Weights of a small mixture-of-experts language model, trained from scratch on English Wikipedia.
Size: 12 layers, width 320.
Experts: 240 squared ReLU neurons an expert, 3 picks a token, a softmax router.
Training: a variant of SOAP for the experts, 607M tokens, 3256 steps.
Below are experts of layer 9 (counted from 0) of a mixture-of-experts language model. Rows are named router (the router's row for the expert), up (a neuron's input weights, with its number), down (a neuron's output weights, with its number) and show model dimensions 0-79. Each number is 50 + 12 x the weight over its row's rms, rounded and kept within 0 to 99.
After each expert's rows: "comes after" lists some tokens at least twice as common just before its tokens as in all text. This comes from a sample of Wikipedia text that the model never trained on. Tokens count by the router's weight.

# expert 17
router:62 43 76 51 51 49 45 57 54 51 69 33 36 46 53 62 45 48 61 52 71 55 48 55 28 53 41 52 63 29 53 37 56 53 62 49 59 41 65 38 60 62 31 55 45 46 58 57 55 53 31 62 50 70 59 65 44 50 36 44 25 37 40 41 60 39 62 25 53 54 66 57 42 25 69 59 57 55 44 62
up0:63 62 73 31 48 47 53 55 53 36 57 39 64 40 42 32 50 48 47 49 80 52 30 54 47 32 45 54 42 32 48 63 59 66 74 32 52 59 52 43 48 53 68 56 42 51 65 59 45 33 57 57 44 49 65 54 39 42 49 36 34 18 17 52 50 42 34 71 44 36 37 64 57 46 43 68 39 50 36 47
down0:57 32 53 46 49 42 63 45 60 34 29 70 45 61 36 57 61 73 32 60 32 86 51 38 39 26 39 53 50 53 55 40 64 45 60 56 32 59 48 43 42 64 61 62 63 50 43 63 28 49 54 14 43 56 56 45 71 50 49 42 42 20 63 59 78 57 56 50 67 21 51 44 40 44 37 47 40 55 38 42
up1:66 54 20 58 59 45 34 52 50 50 53 35 48 41 49 49 46 56 32 50 60 60 65 47 52 33 61 59 69 52 48 57 41 57 62 35 46 52 49 52 69 62 42 52 64 54 25 62 60 46 34 53 41 52 62 67 64 67 67 51 59 53 48 47 47 65 40 20 43 55 49 62 53 55 39 49 54 46 36 54
down1:53 51 31 66 74 43 54 48 37 59 42 66 74 63 43 30 38 73 37 62 45 54 45 63 35 33 53 73 45 44 72 68 37 37 46 57 42 43 57 24 53 57 44 70 34 36 61 36 39 64 68 31 66 41 44 64 43 44 61 57 60 35 57 62 65 67 63 36 43 44 64 59 41 26 52 50 45 63 35 43
up2:48 59 41 48 48 51 46 60 66 47 38 55 54 34 65 41 29 57 66 51 62 40 57 37 47 51 15 49 37 37 54 53 73 64 46 36 49 54 55 40 59 61 34 57 60 45 51 72 46 49 45 68 51 54 56 68 47 45 47 47 57 54 50 35 64 59 47 41 49 54 25 21 49 31 35 46 49 53 60 63
down2:49 52 42 44 50 54 45 45 59 49 53 35 56 58 50 39 49 41 47 67 49 31 32 64 47 46 48 39 63 44 60 36 30 37 63 66 51 48 54 36 44 48 53 51 32 33 69 57 53 42 57 55 61 60 62 45 50 34 46 56 56 65 37 53 49 43 51 37 57 46 45 82 61 36 33 48 47 63 49 54
comes after: "| ", "; ", ": ", "(", "/ ", "0 "

# expert 11
router:47 42 59 69 55 66 47 39 69 47 33 64 45 34 65 34 47 44 31 68 52 56 39 62 55 53 68 61 69 47 46 61 46 49 41 51 69 56 57 37 65 60 88 51 40 70 29 58 51 66 55 62 62 41 66 64 67 61 67 59 40 59 57 60 34 45 47 44 56 45 51 63 63 60 57 43 63 55 48 48
up0:66 51 53 62 58 42 50 46 53 33 57 54 56 35 45 43 54 48 42 58 44 69 31 63 61 52 82 18 43 73 52 37 37 60 37 40 59 61 41 48 22 57 50 37 39 43 48 40 49 32 27 65 60 48 29 48 47 47 45 52 64 64 48 55 30 72 60 50 40 49 65 41 49 65 66 65 56 56 67 61
down0:38 61 50 51 50 84 68 46 53 55 52 54 71 36 43 43 62 59 81 72 53 50 53 57 67 59 39 38 58 46 40 51 38 52 38 71 50 60 43 56 37 50 68 52 32 72 55 70 53 40 42 40 32 44 51 43 79 62 54 43 67 47 63 48 38 54 63 49 69 62 61 45 48 52 42 37 58 41 68 42
up1:27 77 58 32 44 66 32 47 55 61 35 54 39 37 53 50 51 32 50 73 49 63 49 56 42 49 45 62 54 70 44 56 54 52 55 56 55 62 53 42 71 63 61 47 51 32 69 36 58 25 64 58 48 34 54 36 39 55 48 63 43 34 66 73 27 61 53 52 65 39 48 71 45 34 60 45 41 51 59 43
down1:48 53 51 53 53 37 45 28 74 41 28 50 45 56 69 66 52 62 22 40 52 65 49 46 39 39 37 56 38 39 37 56 34 47 43 62 54 55 61 53 18 34 56 49 64 59 42 50 50 52 38 45 59 51 49 40 41 59 45 51 46 68 50 58 48 46 36 68 69 66 36 55 64 49 90 49 40 61 50 67
up2:55 39 52 35 45 57 52 62 66 36 49 61 58 27 50 57 53 30 36 60 48 61 34 52 64 47 63 57 43 49 40 64 54 61 65 40 33 63 69 50 32 42 58 36 37 73 45 54 67 42 38 27 61 71 31 41 25 44 47 53 43 48 71 77 60 54 49 68 56 71 46 69 34 47 56 44 52 36 48 37
down2:55 45 46 42 48 35 65 64 52 52 46 59 40 66 51 51 48 62 65 38 47 42 46 61 57 55 49 27 48 31 51 67 76 65 43 73 77 48 40 45 57 48 54 35 56 40 53 77 70 40 36 31 52 40 55 41 49 43 49 53 56 41 37 29 63 60 58 57 55 72 35 35 66 89 45 53 54 38 54 53
comes after: "\n", "of ", "at ", " ", "in ", "from "

# expert 18
router:54 46 52 65 44 71 37 62 51 56 60 69 55 46 66 29 50 56 61 70 38 60 49 57 36 41 57 27 43 40 52 50 40 66 49 21 47 43 64 64 41 56 33 47 46 62 61 66 33 58 37 64 36 52 30 57 49 53 53 50 32 55 63 40 49 71 56 47 52 67 43 60 48 57 26 63 35 35 66 43
up0:61 42 46 59 63 39 54 70 59 29 54 45 70 40 51 35 38 53 70 52 59 36 54 49 35 55 69 48 41 48 60 48 38 54 50 53 47 67 63 60 64 38 40 49 58 64 57 52 61 54 50 73 51 40 40 47 47 50 66 64 51 47 47 14 50 42 55 38 62 28 62 45 56 53 38 34 55 63 65 74
down0:33 66 35 53 50 23 58 49 46 35 67 41 40 62 56 42 53 46 48 47 55 76 67 36 64 53 48 31 30 47 68 64 41 38 56 59 64 25 57 49 41 33 71 59 54 43 56 67 36 49 38 57 39 52 73 51 41 46 68 63 33 40 57 67 50 63 62 39 57 52 53 52 47 54 65 38 69 60 23 33
up1:57 32 53 54 37 61 57 73 70 47 59 56 50 69 42 41 28 54 44 53 49 57 37 50 27 41 54 35 40 52 67 49 59 62 42 52 43 64 27 39 41 39 47 50 64 61 48 36 64 45 52 54 49 21 49 52 18 60 46 63 39 45 54 52 48 47 69 43 76 57 42 55 47 69 46 77 54 49 61 39
down1:61 55 60 52 70 45 50 39 50 49 46 45 46 59 42 70 55 60 42 29 41 44 37 37 50 49 55 55 37 67 52 57 63 64 45 56 45 54 69 54 65 66 57 50 50 39 57 53 58 42 50 49 49 53 38 33 53 65 66 35 33 61 51 52 55 43 62 71 57 36 51 90 47 65 66 62 48 70 56 49
up2:66 60 60 35 39 43 48 62 47 60 33 62 69 71 51 25 64 45 38 77 70 49 56 59 35 26 37 39 42 56 39 64 53 49 43 64 50 63 46 48 32 55 45 71 46 39 33 19 47 64 75 29 67 31 43 42 39 39 57 43 51 66 47 53 34 27 45 54 57 45 39 55 61 45 55 43 59 64 42 64
down2:14 20 32 41 46 66 54 50 45 49 70 43 58 57 50 50 49 54 54 43 67 51 71 45 49 49 47 80 80 52 39 57 45 27 64 62 40 60 42 54 37 55 47 84 59 56 54 59 52 43 43 43 79 57 39 49 46 60 61 27 48 41 59 52 29 58 62 64 49 60 63 44 40 57 58 49 48 50 50 56
comes after: "| ", "|", ".", "–", ")", ":"

# expert 0
router:35 46 43 46 59 57 53 37 44 39 62 61 55 69 65 40 34 52 18 52 63 47 62 65 60 45 40 50 48 68 63 57 48 71 74 76 66 62 40 45 27 62 63 52 35 46 48 51 48 51 44 54 42 66 53 44 57 55 36 51 66 35 46 43 50 44 50 58 57 42 60 20 47 29 46 55 47 60 54 51
up0:48 53 50 42 49 34 45 68 55 52 51 69 38 54 53 33 45 55 38 45 48 70 56 35 52 49 51 34 50 54 54 55 74 71 58 56 54 26 39 56 57 62 39 62 41 24 53 48 58 23 25 55 54 65 67 38 64 52 40 60 66 52 38 54 46 42 49 32 45 63 40 41 54 43 46 50 51 52 69 46
down0:56 51 42 65 52 63 51 52 51 35 48 43 54 57 39 33 66 44 77 60 46 55 39 74 51 74 54 53 49 71 46 61 38 71 43 51 26 30 44 56 52 56 44 38 51 41 50 39 39 36 49 52 65 41 60 49 65 43 57 59 55 28 41 42 21 59 32 46 24 46 36 58 30 22 57 39 50 44 70 39
up1:48 26 62 42 55 47 35 31 41 34 35 48 47 34 50 37 70 56 50 47 47 57 43 65 47 52 74 34 36 43 52 50 58 65 59 34 66 65 48 56 48 61 33 55 59 64 54 47 50 47 67 42 50 46 39 42 41 54 44 52 47 57 43 53 36 30 44 40 64 44 50 33 38 54 70 56 22 58 38 59
down1:49 56 49 55 57 66 56 61 54 54 73 35 54 61 46 46 45 38 58 31 60 38 29 26 49 51 24 63 60 49 45 60 46 43 63 39 57 66 57 34 45 39 54 75 58 70 40 49 52 59 52 47 56 43 59 47 52 47 39 63 50 34 61 43 57 46 57 51 72 63 49 59 60 37 54 34 40 59 74 56
up2:55 33 44 78 56 50 66 63 52 52 67 35 57 42 40 34 56 66 58 44 48 34 33 33 57 36 37 54 48 46 51 49 41 56 50 35 56 54 45 86 47 60 34 63 45 73 64 44 53 52 67 67 39 65 50 26 45 49 58 47 47 47 54 48 57 50 60 54 32 51 50 51 34 47 44 38 51 26 69 38
down2:70 32 57 50 66 53 61 64 63 56 47 55 27 61 50 47 39 70 55 35 71 48 52 47 56 57 48 58 74 43 48 61 51 39 48 60 50 60 51 67 55 43 43 32 51 53 47 46 41 56 55 59 68 44 29 56 69 53 53 46 46 51 70 39 50 54 36 50 68 53 45 68 44 33 56 68 35 55 61 58
comes after: "- ", ".", "(", "°", "′", "N "

# expert 4
router:72 52 60 32 58 41 54 45 65 59 50 65 32 86 65 40 37 45 50 42 45 74 40 42 61 49 49 67 71 39 36 35 36 55 69 61 60 49 35 48 59 47 72 54 45 62 32 71 61 53 39 38 38 27 58 40 52 46 52 51 26 62 49 43 44 53 33 37 57 47 61 46 33 52 31 42 51 51 56 60
up0:31 45 67 50 42 45 54 49 37 47 58 68 47 62 49 45 60 45 55 57 57 23 59 36 60 45 53 19 48 42 82 24 39 65 70 51 49 34 66 42 62 66 49 57 49 31 38 43 44 71 43 40 50 73 63 58 53 34 52 56 58 59 57 47 45 55 46 28 38 46 34 38 51 63 61 51 41 29 43 62
down0:46 53 69 69 42 53 60 39 40 37 33 69 46 67 70 60 51 50 44 39 53 46 67 60 40 49 16 45 57 44 68 53 53 43 47 47 45 22 55 61 43 46 56 71 45 36 41 84 45 42 51 57 62 45 39 48 63 44 41 60 60 43 43 47 37 34 46 43 42 49 59 48 47 44 38 31 30 50 67 39
up1:52 41 35 52 49 52 58 70 54 42 40 61 33 50 48 45 30 47 72 34 49 46 46 59 59 53 34 59 53 55 54 38 42 50 57 29 53 63 38 28 47 45 54 50 41 37 41 51 24 65 40 51 49 49 34 58 50 43 40 56 41 62 63 34 49 63 60 66 32 58 50 69 19 40 64 36 60 53 50 71
down1:39 33 41 57 39 52 55 59 49 65 67 50 63 34 50 61 47 76 54 53 43 57 50 40 56 42 47 48 24 60 15 54 53 38 55 58 43 62 70 35 49 65 54 46 44 63 71 56 53 49 56 64 59 62 56 41 31 33 58 47 44 43 31 42 50 41 32 48 64 71 39 28 44 51 39 33 59 55 48 62
up2:44 54 63 46 54 48 35 41 36 60 56 52 55 56 56 73 35 56 40 48 59 40 16 45 33 58 52 44 54 50 42 21 47 45 33 63 80 51 37 58 52 34 42 62 63 73 49 45 44 44 43 48 47 47 50 47 39 46 56 30 41 48 39 57 39 55 50 37 36 55 74 53 51 48 61 54 51 49 47 48
down2:45 19 43 60 52 62 57 57 41 43 45 47 49 58 57 48 50 50 39 32 57 54 47 29 62 77 44 58 46 54 41 39 42 43 66 35 70 34 35 70 51 23 68 32 64 42 47 33 81 61 43 53 49 55 47 47 60 55 40 30 69 50 53 39 48 47 55 65 36 46 49 44 48 71 49 48 57 48 59 43
comes after: "\n\n", " ", ".", "\n", "=", "=="